Experts of a small language model.
Experts: 1 pick a token, a shared expert of 256 neurons.
Below are experts of layer 4 (counted from 0) of a mixture-of-experts language model. Rows are named router (the router's row for the expert), up (a neuron's input weights, with its number) and show model dimensions 0-191. Each number is 128 + 24 x the weight over its row's rms, rounded and kept within 0 to 255.
After each expert's rows: "comes after" lists some tokens at least twice as common just before its tokens as in all text. This comes from a sample of Wikipedia text that the model never trained on. Tokens count by the router's weight.

# expert 21
router [122 148 129  84  77 142 160 108 137 115 113 114 143 130 146 100 112 109 150 148  92 140 108 142 122 174 141 145 155 149 132  92 128 124 138 148 165 100 115 125  88  84 121 138 149 110 136 115 112 146  96  87 188 102 110 103 104 154 103 121 175 113 112 113  81 114 147  91 116 181 115 136 167 127 115 130 137 140 135  97  93 139 140 179 118 129 162  92 127 172 124 110 129 131  94 142 123 153 166  91 135 133 111 134 130 128 129 117 129 104 147 146 150 148 142 128  96  98 111 177 126 125 129 153 151 146 126 121 178  79 152 134 153 114 124 111 107 191 131 168  90 143 137 117 115 117  93  99 115 148 142 124 181 108 106 117  92 125 141 144 102 132 119  96 152  96 153 104 149 137 121 129 146  88 121 132 131 116 158 143 163 161 113 111 110 114  89 103  96 157 130  98]
up5 [110 119 134 126 142 142 110 115  84 132  91 115 117 150 143 114 146 145 101 126 137 178 109 159 106 125 140  93 143  94  87 127 164 127 101 157  84 137  84  91 124 113 166 208 109 124 157 122 151 132  99  91 123 126  64 134 129 130 136 120 139 180  97 135 131 177 129 113 139 160 141 113 170 129 110 154 112 123 135  93 108 149 117 124 116  97 124 110 117 142  88 105 125 117 147 138 132 128 158 123 103 132 138 125 127 137 101 136 126 132  79 148 125 111 153 142 158 126 144 175 144  88 151 116  80 133  85 114 144 156 118 106 135 135 151  96 114 139 131 124 158 126 129 100  92 151 167 131 171 132 135 118 131 127 116 111  99 164 138 167 142 146 113 134 125  93  93 157 124 125 117 116 141 146 109  88 124 162 173 112 124 136 153  72 106 128 155 147  85 126  98 171]
up6 [168 120 147 144  93 109 131 160 154  95 131 136 151  88 122 143  74 108 128 140 139 102 123 134 145 101 130 136 144 142 111 152 130 106 128 145 162  94 135 118 118 156 121 112 154 113 116 134 132 138 102 103 152 148 141 134 137 121 147 142 184 134 148 168 112 106 166 116 199 143 129  90  85 133 108 147 140 119 134 151 123 125 124 126  86  82 116 116 104 154  88 123  95 155 181 115 127  81 180 132 142  75 172 135 124 135  89 119 130 129 174 148 140 107 129 129 176 108 116 163 104 153 151 112  92 103 139 152 140 136 139  88 134 112 130 121 113 157 146 164 149 108 142 163 150 114 130 131  98 133 175 128 138 181 104  86 124 132 120 143 125 118 167 161 133 112 162 149  98 133 129 106 167  86 115 144 150 106 164 128 128 151 135 128  89 142 110 132 117 126  86 130]
up7 [112 159 142 103 167 122 133 126 127 134  86 108 135 155 151 160  78 134 121 138  78 119 109 122 116 130 126 118 137 109 147  87  86 155 162 113 117 141  86  93 105 125 132 153 114 165 110 121 115 109 145  95 131 129 130 100  87 135 126 150 108 132 163 188 120 100 133 116 125 149  81 136 110 126 155 142  97 111 100 144 145 103 109 146 127 192 141  80 130 134 140  88 141 127 178 154  93 131 138 154  79 137 137 152  82 191 152 146 123 175 126 102 146 120 105 146 175 129 153 145 127 138 103 151 169 150 105 127 145 101 158 141 141 166 141 121 139 159 129 127 147 149 152 147 163 145 137 123 123 164 150 125 128 142  97 121 125 124 124 167 139 128 118 125 130 124 138 110 131 129  78 150 121 167 108 112 113 103 164 103 115 139 127 128 164 154  99 146 128  94 170 168]
comes after: " ", ")", "%", " 0", " Party", "}"

# expert 4
router [174 135 115 106  91 113 137 124 127 125 143 108 149 176 145 114 128  70 142 157 113 101 122 147 105 158 160 167 144 161 140 140  83 145 118 160 123  97 145 169  66 132 126 122 132 112 172 118 150  97  99 120 143  76 152 112 115 144  90 109 140 129  70  73  92 106 153 119 105 165 119 138 132 169 110 136 133 160 139 127 110 132 133 136 137 157 173 107 157 145 109 114 102 146  93 146 133 122 148 104 149 120 121 129 153 132 152 142 102 115 147 178 144 153 147 137  86  98 117 149 138 138 118 161 174 142 114 118 127 110 179 135 165 144 121 155  85 155 133 153 122 106 134 120  75  97 104 119 113 129 124  95 149 116 113 112 119 136 128 171 136 136 112  94 144 109 148 124 128 115 102 161 153  90 126 119 145 100 123 135 143 134 113 127 120  94 103  85 116 161 123 102]
up5 [151 125 132 127  73 114 110 126 122 135 110 119 127 120 144 116 145  94 148 123  92 143 104  95 119 170 197 156 149  93 184 153 151  76 117 127 133 160 116 138  92 169 120 114 107 109 155 139 107 123 111 143  98  85 126 156 156  81 115  99 153 142 152 127 131  88 117 115 112 182 122 176 153 125 140 137 132 112 138  95 115 126 142 110  86 155 127 154 145 110 137  89 108 115 118 137 149 121 147 160 139  97  82 141  57 112 167 155 125 152 128 188 132 135 116 109 126  95 136 129 127 137 114 133 116 152 152 144 122 111 157 128 141 133 152 158  99 119 121 142  92 108 140 161 136 135 131 118 110 178 109  83 139 131 117 132 176 124 158 148 109  82 171 136 123 133 117 172 117 135 148 117 137 119  92 141 140  90 105 108 126 145 129 118 158 123 109 156 121 133 144 108]
up6 [158  98 136 107  47 133 159 181 183 131 125  88 122 159 130 125 115 106 178 139 132 143 136 140 126 146 139  97 127 128 125 149 148 107 119 130 110 142 153 127  98 117 117 123 167 117 129 112 130 160 101 115 126 128 138 163 120 129 111 130 111 119 194 169 155 115 124 121 146 156 154 117 146  85 150  81 136 131 199 127 127 142 125  88 173  79 143 103 166 125 116  83 135 123  87 168 113 110 101 109 108  97 114 145 152 153 166 134 145 167 139 118 137 123  95 115 116 107 125 109 132 122 161 141 110  78 139 125 137 176 147 100 152 152 141 159 129 125 120 146 133 136 172 151 141 105 132 187 112 102  83  86 146  93 128 147 128 126 152 115 116 114 130 124 101 111 134 105  98  90 134 123 137 138  89 125 116 132 131 109 138 114 144 132  98 112 151 137 146 147 137 126]
up7 [143 133 129 124 113 132 156 139 126 128 112 100 139 142 119 108 172  83 132 121 105 155 119  65 110 129  91 148 161  90 103 148 134 146 131 139 127 135 132 172  96 142  90 125 132  93 138 130 113 144 145 111 140 127 109 108 146 131 133 163 146 144  90  88 152 143  98 103 113  87 145 143 181 101 108 119 127 105 132 140 144 144 122 150 122  91 123 128 112 101 138 152 136 167 153 141 122 131 154  97 122 128 125 191 102 127 107 118  88 139 135 143 117 127 129 168 110 129 107  80 103 141 134 132 108 124 142 165 178 142 127 158 134  99 120 147 119 102 123 105  91 112 108 119 125 116 122 136 113 109  99 172 161 106 115 114 134 116 163 137 170 112 129 188 175 114 137  98 121 137 112 113 114 125 129 162 118 120 105 143 151 166 197 126  90 133  47 183 156 115 113 125]
comes after: " |", ")", "|---|---|---|---|---|", ";", "|---|---|---|---|---|---|", "|---|---|---|---|"

# expert 23
router [167 126 107 116 107 121 164  91 168 103 107 102 140 159 125 145 139  93 133 114 100 106  98 187  99 129 165 124 145 131 162 114 124 136 112 126 164  97 122 136 128 117 129 109 134 132 125 115  87 107 107 115 136 116 121  81  91 144 113 125 141 123 128 119 114 113 140 118 133 127 129 157 136 155 108 151 148 145 139 113 100 151 144 132 165 153 131 121 137 145  93 106 137 133 105 150 132 126 124 111 187 100 101 143 136 122 147 113 119 108 146 146 123 146 147 147 122  93 123 156 127  95 154 155 150 158 152 117 127 103 164 151 135 116  84 163  98 161  89 137 118 129 151 120 102 103 108 139  79 159 129 122 143 103 147 130 100 180 169 146 118 155 150 103 154 135 135 129 164  69 144 182 155 109 134 100 153  67 118 109 167 151 113 102  95  83  85 126 106 151  84  78]
up2 [157  96 150  95 153 139 135  76 156 155  98 115 129 109 117  92  77 165 137 159  86 155 157 133 102 122  92 115 129 117 141  71 119 143 138 109 141 140 141 104 196 155 146 138 142 155 107 141 113 135 120 156 110 152 151 128 118 147 109 158 155 158 120 119 146  99 140 121  97  93 110 114 137 155 131  87 143 122  98 136 173 110 145  99 141 121 111  81 122 107 116 110 123 108 144 152  91 105  80 149 150  91 119  97 118  90 111 151 138 144 103 113  88 122 128 125 126 104 105 137  99 132 153 111 184  97 112 108 136 129 127 114  94 123 143 154  98 176 134  97 130 120 176 132  83 103 106 138 112 109 162 131 127 123 138 137  90 170 112 153 109 127 113 132 133 125  85 118 111 139 136 140 144 100 142 128 116 133 165 127  97  88 119 132 114 115 153 126 131  74 100  85]
up3 [119 128 111 102 127 114 141 105  84 165  96 102 167 119 131 132 116 140  85 146 173  97 141 159 193 105 163 142 137 144 112 106 102 147  97 121 142 128 130 120 138  91  90  97  81 136 122 140 122 114 120 121 121 107 145 130 101  93 112 151 123 137 121 114 101 118 151 121 100 110 126 160 103 100 119 160 146 113 108 134 105 147 157 105 107 101 102 146 152  57 121 147 143 125 118 156 140 120  94 161 130 162 105 152 133 145 126 113  95 137 113 133 114 114 117 143  96  97 114 129 151 104 127 108 124 104 160 142 111 133 103 125  92 128 106 127 141 171 106 137  99 143  96  64 136 146 137 114 129 141 122 147 106  91 129 153 119 154 101 138 133 159 151  93  46 150  81  97 172 137  99 118 176 135 140 129 106 156 151 120 126 155 149 115 142 110 167 121 143 117  78 149]
up4 [137  83 110 102  92 142 115 133 147 109 120 168 117 109 163 132 121 124  58 109 174 131 148 174 121 118 200 131 159 113 183 153 127 136 126 118 154 126 106 126 128 107 104 145 143 121 127 121 136 126 125 119 150 141 126 128 136 114  99 170 128 171 147 129 129 157 100 171 120 104 134 112 142 192 121 141 139 104 115 127 159 144 113  86 136 181 110 127 110  94  66 105 109 166  95 125 114 138 108 169 180 130 142 118 131 140 148 135 161 145 159 119  88 173 119 115 117 103 114 115 133 103 132 155 111 155 154 102 140 128 120  92 121 179 123 141 165 127 151 121 146 167 113 123 131 133 150 144 109 121 115 163 118 143 151 128 118 151 130 115 146 112 151 118 153 123 126 104  86 151 151 119 145  88 115  91 120 131 129 157 115 141 122 131 126 125 177 129  63 149 157 134]
comes after: "|", " in", " (", ",", "–", " In"

# expert 18
router [149 127 115 128 101 125 140  88 124 150 148 110 145 150 127 142 103  98 174 190 120 109  97 142  97 148 140 160 146 133 152 127  90 134  90 157 154 106 124 132  79 104 130 125 152 119 156  76 128 135 130  97 127 101 148  95 120 185  92 100 144 112  85 107 102 120 129 117 136 146 105 141 149 126 105 122 144 150 150  92 116 149 163 131 147 117 174 117 158 163  94 106 127 161 115 154 125 137  99  68 162 106  81 161 168 117 144  99  91  85 134 165 150 161 152 147 108  90 134 146 119 105 136 162 156 151 122 123 139  89 186 123 149 124 140 122 122 165 124 135  77 136 144 129 109 113  96 107 114 137 162 147 135 122 127 129 117 146 129 156 109 155 125 120 149 119 134 118 129  99  87 179 136 122 124 106 124 113 150 132 126 138  85 119 115 105 115 106  92 136 117 132]
up1 [156  88 125  86  99 154 142 109 141 125 136 107 163 145 111 124 129  88 133 131 101 128  88 117 163 183 100  96 131 116 136 157 156 143 156 156 143  67 108 155 144 136 157 128 140 148  90 136 134 164 135 117 120 125 102 142 142 149 135 147 151 118 112 140  82 136 167 156 138 143 156 138 154  94 124 146 139 171 139  86 119 158 131 176 118  98 143 126 121 108 118 116 137 148  93 135 121  99  97 168 150 112  77 145  87 112 144 176  97 150 133 118 136 129  84 125 141 111 155 137 105 124 111 142 118 164 135 122 142  90 182 119 132 132 133 150 107 117 131 163 126 126 138 173 153 135 114 135 186 158 105 147 143 148 142  90 110 157 160 146 144 120 111 122 133 134 137 142  99 104 137 129  81 148 106 107 158 107 117 147  90 153 117  89 124  83 142 103 105 145  95  92]
up2 [135 171 159 100 166 117 106 140  88 114  92 169 122 115 144 183 137  84 133  95 106 143 165 124 123 101 150 103 120 112 152 129 118 133 126  91 120 114 110 147 170  90 173 137 138 120 105 111 139 145 125 107  75 121 139 141 129 143 174  87 147 131 138 164 122 142 131 114 155 138 119 134 148 106 138 118 154 100 154 124 152 138 118 145 127 105 142  75 154 160 134  84 147 153 125 152  83 146 105 123 148 140 119 128 169  83  98 138 130 121 142 128 139 131 158 141 115  92 149 135 143 141 135 160 152 139 129 168 159 106 179 149 138 113 142 109 173 133  66 149 138 146 116 111 111 176 129 134 130 136 118 160 140 142 182 112 122 161 169  89 116 119  89  96 103 151 131  85 159 171  95 138 145 153 113 105 149 149 128 130 114 161 150 125 111 131 138 146 106 149 123 153]
up3 [151 122 152 102 183 144 131 170 143 112 136 161 135 122 136 179 131  96 127 143 143 138 134 131 140 143  94 137 139 103 139 157 126 128 102 118 117 146 131  87 128 142 138 150 146 115  62 163 166 152 169  83 110 114 181 109 122 132 118 130 104 111 154 124 104  89  96 133 120 143 139 136 124 138 110 144 121 134 114 117 115 133 120 151 124 128  97 136 157 114 128 154 109 106  87 142 126 151  98 101  92 159 118  80 149 164  80 156 117  90 127 143 155 115 159  78 109 136 104 164 183 139 191 119 134 102 140 137 114 160 134 173  97 136 135  93 124 168 125 109 136 168  87 109 115 166 105 141 106 134 146 133 106 111 146 159 138 179 152 129  78 145 116 111 118 152 114 118 113  95 137 109 138 124 122 148  77 123 128 107 117 151 140 101 108 109 160 119 104 100 113 117]
comes after: ",", " and", " well", "s", " more", "),"

# expert 30
router [138 109 113 133 111 108 169  99 127 156 127 140 160 114 150 131 121 118 176 129  99 140  94 145 150 139 159 121 161 143 122  89 106 133  90 119 148  92 105 156  79 110 164 113 110 138 123 128 117 117 106 121 145 149 127 120  91 164 102 104 142 158 135  87 126 139 138 115 102 136 118 128 164 124  98 123 143 147 132  89 107 152 148 144 142 167 170  85 125 139 116 123 129 135  94 166 100 115 107 108 185 117 105 175 143  74 156 147 137  92 130 130 150 128 171 131  88 112 129 147  99 115 161 170 154 160 137 101 105 115 122 156 150 121 131 131 129 136 113 108 133 114 161 132 129 102  71  98  98 163 184 139 126 126 127 188  89 150 170 136 127 160 143 108 156 104 156 160  97  82 122 141 116 132 113 131 167  93 124 147 138 131 115 105 134 123  88 152 126 132 119 143]
up3 [113 115 102 155 179 113  98  90  83 143 161 127 102 118 164 155  95  85 164 128 143 132 108 125 183 126 132 121 138 176  99 138  92 144 119  98 128 132 103 155 150 123 113 112 166 129 125  99 115 103  98 137 146 155 139 119  93 195 115 133 132 160 113 108 104 118 150 121  97  83  86  89 149 131 162 127 118 140 145 133 144 137 141 132  92 124 110 154 121 101 131 145 119 101 103 137 100 129  94 140 133 105 140 155 117 131 158 162  86 126  75 126 121 145 151 141 114 119 189 135 132 122 125 167 145 150 148 122 140 108 159 131  98 127 126 110 125  84 147 159 170 125 104 131 108 121 115 139  99 107 153  70 103 140 146 118 178  81 109 113 133 113 160 146 131 112 100 130 111 108 147 135  90  76 126 139 132 134 103 140 107 142 153 114 125 102 102 152 105 147 159 102]
up4 [159 141  71 120  76 151 143 145 128 113 138 191 124 133 134 138  88 114  99 112 128 117  98 122 123 113  89 170 148 116 105 130 110 154 105 146 111 166 132 135  97 153 126 154  98 113 113 180 121 168 122 125 103 128 130  95 122 168 138 124  94 143 153 106 126 165 110 157 135 120 136  71 141 134 142  92 195 131 129 149 118 143 142 157 103 111 121 119 122 131 139 161  84 133 114 158  89 139 134  82 149 181 127 128 139 120  91 119 136 120  75 149 122 157 101 161 148 111 102 121 111 129 146 141 165 128  80 163 162 144 118 119 146 159 109 125  88 139 152 145 169 135 126 142 117 152  84 163 135 146 112  91 136 122 119 133 145 135 114 149 131 173 158 158 171 144 149 103 126 113 127 128 104 116 108 146 148 129 141 156 134 109 185 122 100 118 147 124 113  99 131 135]
up5 [ 90 152 131 105 105 101 147  91  98  89 118 149 119 120  78 160 117 144 117 143 145 140 159  99  80 118 116 125 139 119 134 153 156 148 122  90 125 100 119 147 111 126 148 140 190 145 185 101 113 135 137 110 162  92 119 136 140 102 103 136 126 151 166 105 142 108 146 146 103  86  86 162 137  96  95 184 142 159 139  79 108 153  94 103 114 112 128 112 129 150 140 119 151 156  97 130 104 119 147 110 117 122 112  99  75 123 152 107 125 114 138 146 136  87 135 120 102 141 134 126 111 133  99 132 115 102 105 126  95 115 153  97 128 170 128 131 152 118 111 101 137 171 119 142 118 136 115 134 105 172 181 123 165 164 156 127 130 136 130  81 100 129 185 141 148 122 130 157 118 134 148 114 136 175 105 146 118  89 125 110  88 127 170 132 126 124 131 143 170 125 154 138]
comes after: "-", " (", " \"", " the", "(", "/"

# expert 19
router [134 104 121 103 106 129 146 102 145 129 117  95 145 165 127  90 145 111 171 139 102 108 125 158 109 139 170 144 145 140 141 137 104 142  91 152 145 120 145 145  55 116 157 138 112 128 141  94 113 125  90 105 148 100 180 123  94 133 119 125 140 142 134  84 112 129 158 109 111 159 110 139 173 123 108 115 160 132 135 107 107 140 145 113 143 152 173 100 135 147 109 126 107 134 111 138 116 123 143 127 129 123 106 156 188 105 113 113  92 105 116 155 154 159 160 137 107  97  94 139  90 114 142 132 142 124 142 108 132  79 151 117 154 129 104 138 103 143 105 139  86 140 141  98  92 123  93 133  82 161 146 137 138 107 146 133  98 149 149 127 119 141 114  90 137 108 152 122 171 107 107 155 130 140 120  80 150 120 114 117 138 162  89 123 119  86  89 118 109 198  83  84]
up8 [118  86  81 164 119 113 131 107 170 101 132 124 119  84 131 103 138 140  93 169 119 128 130 109 145 139 116 113  74 121  80 127 125  78 129 124 111 177 180 143 111 116 114 162 132  96 111 133 104 148 143 127 155 102 146  98  78 105  92 124 134 119 122 102 142 111 133 121 116 119 121  98 101 153 147 143 152 101 151 100 119 136 130 162 146 139 156 110 126  90 125 153 106 113 136  87 111 147 143 127  88 142 149 141 150  97 107 117 117 149 130 109 152 147 148 123 135 142 115  92 177 151 155 111 109 148 133 101 128 122 134  97  89 114 172 154 173 134 134 125  96 130 128  90 104  96 115 100 149 162 139 148 122 155 155 176 143 159 168 132 122  99 120 152 137 165 126 147 131  89 159 126 114  90  99  93 107 140 137 131 179 152  94 138 114 131 151 124 125  94  78 105]
up9 [171 146  90 119 102 118 119  89 146 121 103 131 111 148 100 124  99 124 122 131 126 134 171 172 106 136 137 130 132  84 109 100 169 135 146 102 107 149 154 152 104 120  89 126 103 169 146 154 138  94 132 131 122 145 147 115 175 100 128 121 157 132 178 128 116 121 171 115 119  75 159 124 155 110 108 103 130  93 126  97  72 203 131 160 139 119 128 100 105 147 134 129 101  93 132 162 124 108 153 154 122 146  98 112  88 139 112 103 112 115 130 153 141 118 120 146 115 112 137  91 113 136  92 110 117 113  99 133 111 101 125  87 130 126 101 162 132 141 133 111 112 117 100 122 191 178 102 129 148 127 148 111  92 140 128 160 100 127 185 130 118 130 121 105 125 118 125 141 147 103  82 170 136 148 145  90 112 168 121 162 141 125 127  71 127 139 130  99 113 115 130 126]
comes after: "\n", " =", "==", ".", ")", " =="

# expert 11
router [122 151 106  85 107 119 138 118 152 111 161 108 138 160 138  98 133  93 115 133  77 125 106 160 102 138 150 159 174 138 126 132 109 144  86 156 143 130 149 144  89 124 123 122 146 120 137 107 107 146 107 118 138 113 147 117 110 189 120 137 152 115  89 100 115 121 132 105 123 164 133 138 160 136 101 165 136 169 162 117 110 145 137 157 152 177 132  93 144 165 107 128 120 115  34 173  85 114 152 120 130 126 106 148 157 113 157 122 139  76 150 139 131 151 148 135  81 115  87 138 114 117 145 138 134 118 128 103 140  73 149 157 171 139 102 168 131 117 109 165 115 108 157 101 121 111 105 124  93 157 143 125 149  91 130 147 121 131 126 148 120 154 107 117 155 101 174 118 145 114 134 130 126 124 133 130 106  92 134 138 154 146 122 103  83 107 120 101 106 177 129 128]
up5 [121 114 133 103 122 173 112 166 130 121 125 134 150 109 124 102 105  97 126 112 147 117 103 127 153  88 125 112 112  93  98 102 113 150  97  94 128 139 155 160 102 110  88 127 135 159 113 161 153 139 117  93 143 127 146 148 119 128 137 121 117 144 171 103 171 133 111 141 117 164 144 158  98 128 122 202 127 182 139 117 142 133  68 117  74 110 145 137 111 120 159  95 120 123 115 139 125  83 125 145 101 127 136 126 147 140 165  94 127 157 116 100 119 102 108 142 121 107 138 162  93 150 165  92 165 167 100 145 116 105  96 139 122 175 132 174 146 110 129 161 142 111  94 139  72 141  97 129 146 154 118 112 141 123 144 120 146 150 134 163 185 135 134 149 117 139 102 106 132 145 154 128 106 102  73 139 153 121 107 109 170  98 125 147  99 142  98 109 116 109 113 143]
up6 [131 105 162 125 136 125 111 122 153 116 113 148 113 153 131  91 187 112 120 129 121  94 114 117  97 132 138 133 113 151 125 148 146 132 120  85 186  96 133 141 117  97 176  87 155 103 122 116 134 156 111 104  82 126 131 146 131 143 145 147 150 123 131 144 125 131 120 111  99 151 105 135 117 162  86 132 115  86 113 131 144 106 114 122 159 142 159  81 101 120 142 139  73 126 108 134 117 115 155 134 142 128 103 148 130 101 104 115 126 111 179 138 148 139 149 147 147 115  87  95 135 149 147 133 144 125 149 104 197 116  96  85 109 179  77 108 135 119 162 122 141 119 113 154 124 135 161 146 128 146 104  79 121 113 180 145 125 105 105 131 144 135  81 120 140 103 142 146 127 152 192  91  97 100 137 140 118 117 128 137  96 122 152 160 176 155 136 165  86 137 128 156]
up7 [135 168 135 114 151 127 101 132 133 152 118 104 111 125 163 130 183 113 110  83 105 137  87  73 111 117 110 126 118 123 108  88 147 137 152 146 128 129 113 111  85 134 120  97  96 132 109 109 167 151 147  91 149 182 118 161 151 171 152 108  97 124 116 118 144 117 143 130 137 136 110 110 118 140 102 158 132 127 137 120 131 130  71 140 121 117 152 139 123 155 110 112  87 138  98 138 118 140 110 135 109 131 102 137  80 114  78 123 159 115 149 108 126 106 147 104 168 151 197 118 100 144 144 149  98 127 128 157 127 128  95  79 137 157 159  83 180 126 102 151 130 161 135 136 133 120 112 147 150 108 154 155 158  65 103 120 110 117 109 126 119 124 140 149 127 104 129 173 107 153 128 110 111 117 147 102  85 162 132 161 164 139 106 101 151 123 133  91 109 104 112 162]
comes after: " |", " 0", " /", ";", " at", " "

# expert 13
router [122 149 118 111  97 126 153 105 173 131 133 111 166 158 139  97 106 103 125 135  55  96 103 151  88 128 131 153 172 137 172 118 149 132 110 139 156 119 145 144 101 118 107 121 143 140 142 105 100 136 109 118 164 132 114  77 108 163 114  91 130 155 123 110  83 107 176 105 118 169 116 117 131 131 105 154 145 114 129 127  91 135 157 151 132 148 149 102 141 138 127 121  65 148  86 153 116 127 121  97 168  73 119 150 135 119 111 148 118 132 160 138 139 133 154 154 106 101 103 176 108 111 141 169 170 136 154 108 173 107 156 139 146 120 125 129  99 162 119 140 100 142 141 125 115  93  86 135 113 154 151 131 156 110 130 123  87 151 142 178  83 141 135 119 152 133 131  88 155 132 117 139 127 134 135 129 156 122 135 135 155 139 121 129 107  98 106 111 115 170  91  86]
up2 [124 100 119 172 143 102 128 139 164  87 141 155 165 133 140 134 133 139 133  83  98 143 120 192 107 134 152 142 153 155 146 143 134 138 125  93 106 122 158  93 110 138 109 143 194 151 113 161 109 141 171 144 125 140 125 116  97 129 141 128 123 116 109 133  93 168 134 117 130 118  95 123 105 147 112 124 165  82 140 158  92 133 159 146 158 142 126 146 149 174 159 156  77 191  84 115 102 119 138 124 100 109 139 114 174 111  62 124 127 125 162 106 142  87 134 152 125 147 114 137 165 146 118 151 158 135 112 100 170 125 125 136 113 113 109 144 132 129 125 138 105 126  99 136 111 159  64 123 140 160  90 112 104 128  77 106 117 159 132 130 125 143 135 120  98 157 114 116 116 123 118 125 156  67 124 121 113 113 149 159 121 100 135 145 118 137 107 125 144 150 110 113]
up3 [115 120 123 148 132 163 170  95 118 143 159 110 153 121 152  90  97 140 130 110 108 131  48 144 162 141 110 158 173 120 161 127 161 144 159 130 114 146 160 140 128 135 103 151 102 116 111 152 152 107 120 166 107 101 149 153 140 130 153 154 114 112 101 126 134 136 166  79 119 133 104 154  80  79 137 138 116 147 123 132 124 155 138 116 120 168 114 174 118 108 140 156  82  88  97 123 105 129 126 153 147 141 107 119  95 123 145 167  92 103 154 143 162 107 100 165 145 144 148 132 136 146  95 115 154 134 160 171 135 123 156 150 113 108 137 131 124 122 104 145 151  96 123 148 157 129 155 137 127 144 134  92 102  97 153 161 107  99  90 114 120  77  99 104 122 126 129 159 124  92 175 127 108 152 117 152 149 132 135 110 137 114 136  90 148 153  86  94 120 116  96 153]
up4 [121 150 150 129 125  89 133 123 150 147  76 109 157 118 138  91  87  93 106 130 112 151 149 126  95 124 116 132 169 143 148  76 134 104 124 145 159 122 120  93  91 123 128 147 133 117 128 118 159 157 145 127 107 107 176 141 122 102 137 121  99 118 134 103 199 128 107 126  90 143  95 141 135 135 102 102 151  97 131 149 173  82 102 132  92 106 106 138 117 146 123 114 133 143 142 151 149 154 137  86 164 139 180 131 156 140 118 135 151 126 156 127 163 111 113 131 150 129 114 168 117 134 139 109 111 125 116 165 142 131 152 150 118 164 125 117 145 100 109 192 105 138 161 131 162 171  85 151 155 106 159 165 108  99  95 153 129 123 110 143 187 144 130 119 154 111 154  99 125 141 110 131 139 115 121 112 134 122 145 133 111 105 102 172  75  98  81 147 119 147 112 113]
comes after: " |", "′", "°", ":", "N", " ("

# expert 20
router [133 151  94 105  60 105 152 112 131  84 118 106 137 140 125 107 169  99 168 123  91  89 119 162 150 159 163 134 148 151 191 112 146 109 103 137 130  99 134 138  81 131 143 102 137 138 147 102 122 132  81 126 153 113 136 117 100 168 118  89 136 120 117  96  99 135 127 107 132 143 135 132 122 126 105 129 204 150 150  99  98 127 131 127 114 136 155 121 136 142 128 104 114 147  94 160 138 125 141  85 149  86  98 152 175 121 134 132 116  98 131 153 126 161 161 119 120  97 102 153 109 110 138 134 150 184 127 126 135 114 158 137 150 122 135 127 125 171 114 143 134 156 177 116 127 101 121 135 116 122 149 129 124  93 109 128 134 145 158 185 119 135 156  92 145 135 157 105 149 132 117 126 118 134 115 106 146  79 147 122 138 150 116 104 110  90 108  97  60 138 112 104]
up4 [105 104 149 128  83 138 133 169  88  84 124 103 107 145 127 130 136 113 123 139 135 136 139 127 166 116 115  91 131 111 147 139 125 142  93 182 175 118 154 165 156 125 138 141 129 100 135  81 132 146 132 122 109 125 162 134 157 104 104 135  99 120 113  95 122 126 122 155 129 112 145 132 131 141 116 146 121 113 129 140  95 106  91  81 149 126 119 129 110 123 156 150 123  80 124 101 136 158 133 154 153 102 103 123 113 127 138 110 119 147 143 208 121 155 131  86 125 137  84 147 160 145  97 168 157 107  94 111  95 128 167 177 114 126 126  86 159 137 142 117 133 135 177 115  94 123  99 151 175 156  87 132 114 121 164 151 162 155 129 105 108 135 123  83  85 113 144 169 130 125 155 136 103 116  94 133 158 113 109 158 165 107 102  92 133 144 158 119 133 119 107  99]
up5 [146 152 126 116 103 135 103 143 151 133 130 100 143  92 153 112  94 125 170 151  83 104 188 155 156 106 116 124 144 148 154  94  99 113 143 136 131 121 124 127 140 129 135 115 128 146 101 124 153 101 136 138 128 147 114 132 120 190 138 121 168 117 107  95  98 105 102  99  85 143 142 148 122 147 155 152 154 147 145  80 157 130  91 160  72 178 147 137  92 119 139 137 169 137 125 142  99  94 141 114 159 115 141 154 111 118 130 182 106 134  97 100 153 146 140 108 114 133 129 153 139 172  74 120  86 154 130 140 117  94 195 127 138 161 180 151 103 142 146 138  76 120 138 124 120 113 142 121 137 130 135 136 148 118 154 147 164 122 125 110 110 114 138 117 129 198 120  96 102 149 119  98 101 132 133 151 145 109 138 139 119 118 120 130 131 144 151 164 115 103  90 137]
up6 [124 172 123 145  89 105 108 109 102 126  78 161 136 137 132  95 167 144 146 125 135 103 142 131 144 117 181 116  97 123 123 153 102 147  91  94 130 116 138 126 105  80 148 128 163 167 117 127 151 156 144 110 125 104  58 129 108 139 128 120 141 130 187 133 142 129 112 133  84 159 100 150 124 142 161 108 140 111 132 109 136 125  85 154 144 137 140 140 165 127 162  80 123 100 153 119 183 124  97 103 155  84 142 155 131 113 155 142 115 123 113 127 106 133 122 137 122 116 119 192 143 101 166  71 127 138 141 167 167 138 112 109 108 130 144 147 145 110 136 106 112 143 171 144 139 143 148 166 122 107 147  95 105 111 153 122 117 137 136 115 164 133 150 136 168 110 116  95 127 141 162 109 141  87 128 146 120 125 144 129 149 114  88 134 110 139  92  59 120 117 130 104]
comes after: "\n", "\"", " is", " –", " for", " with"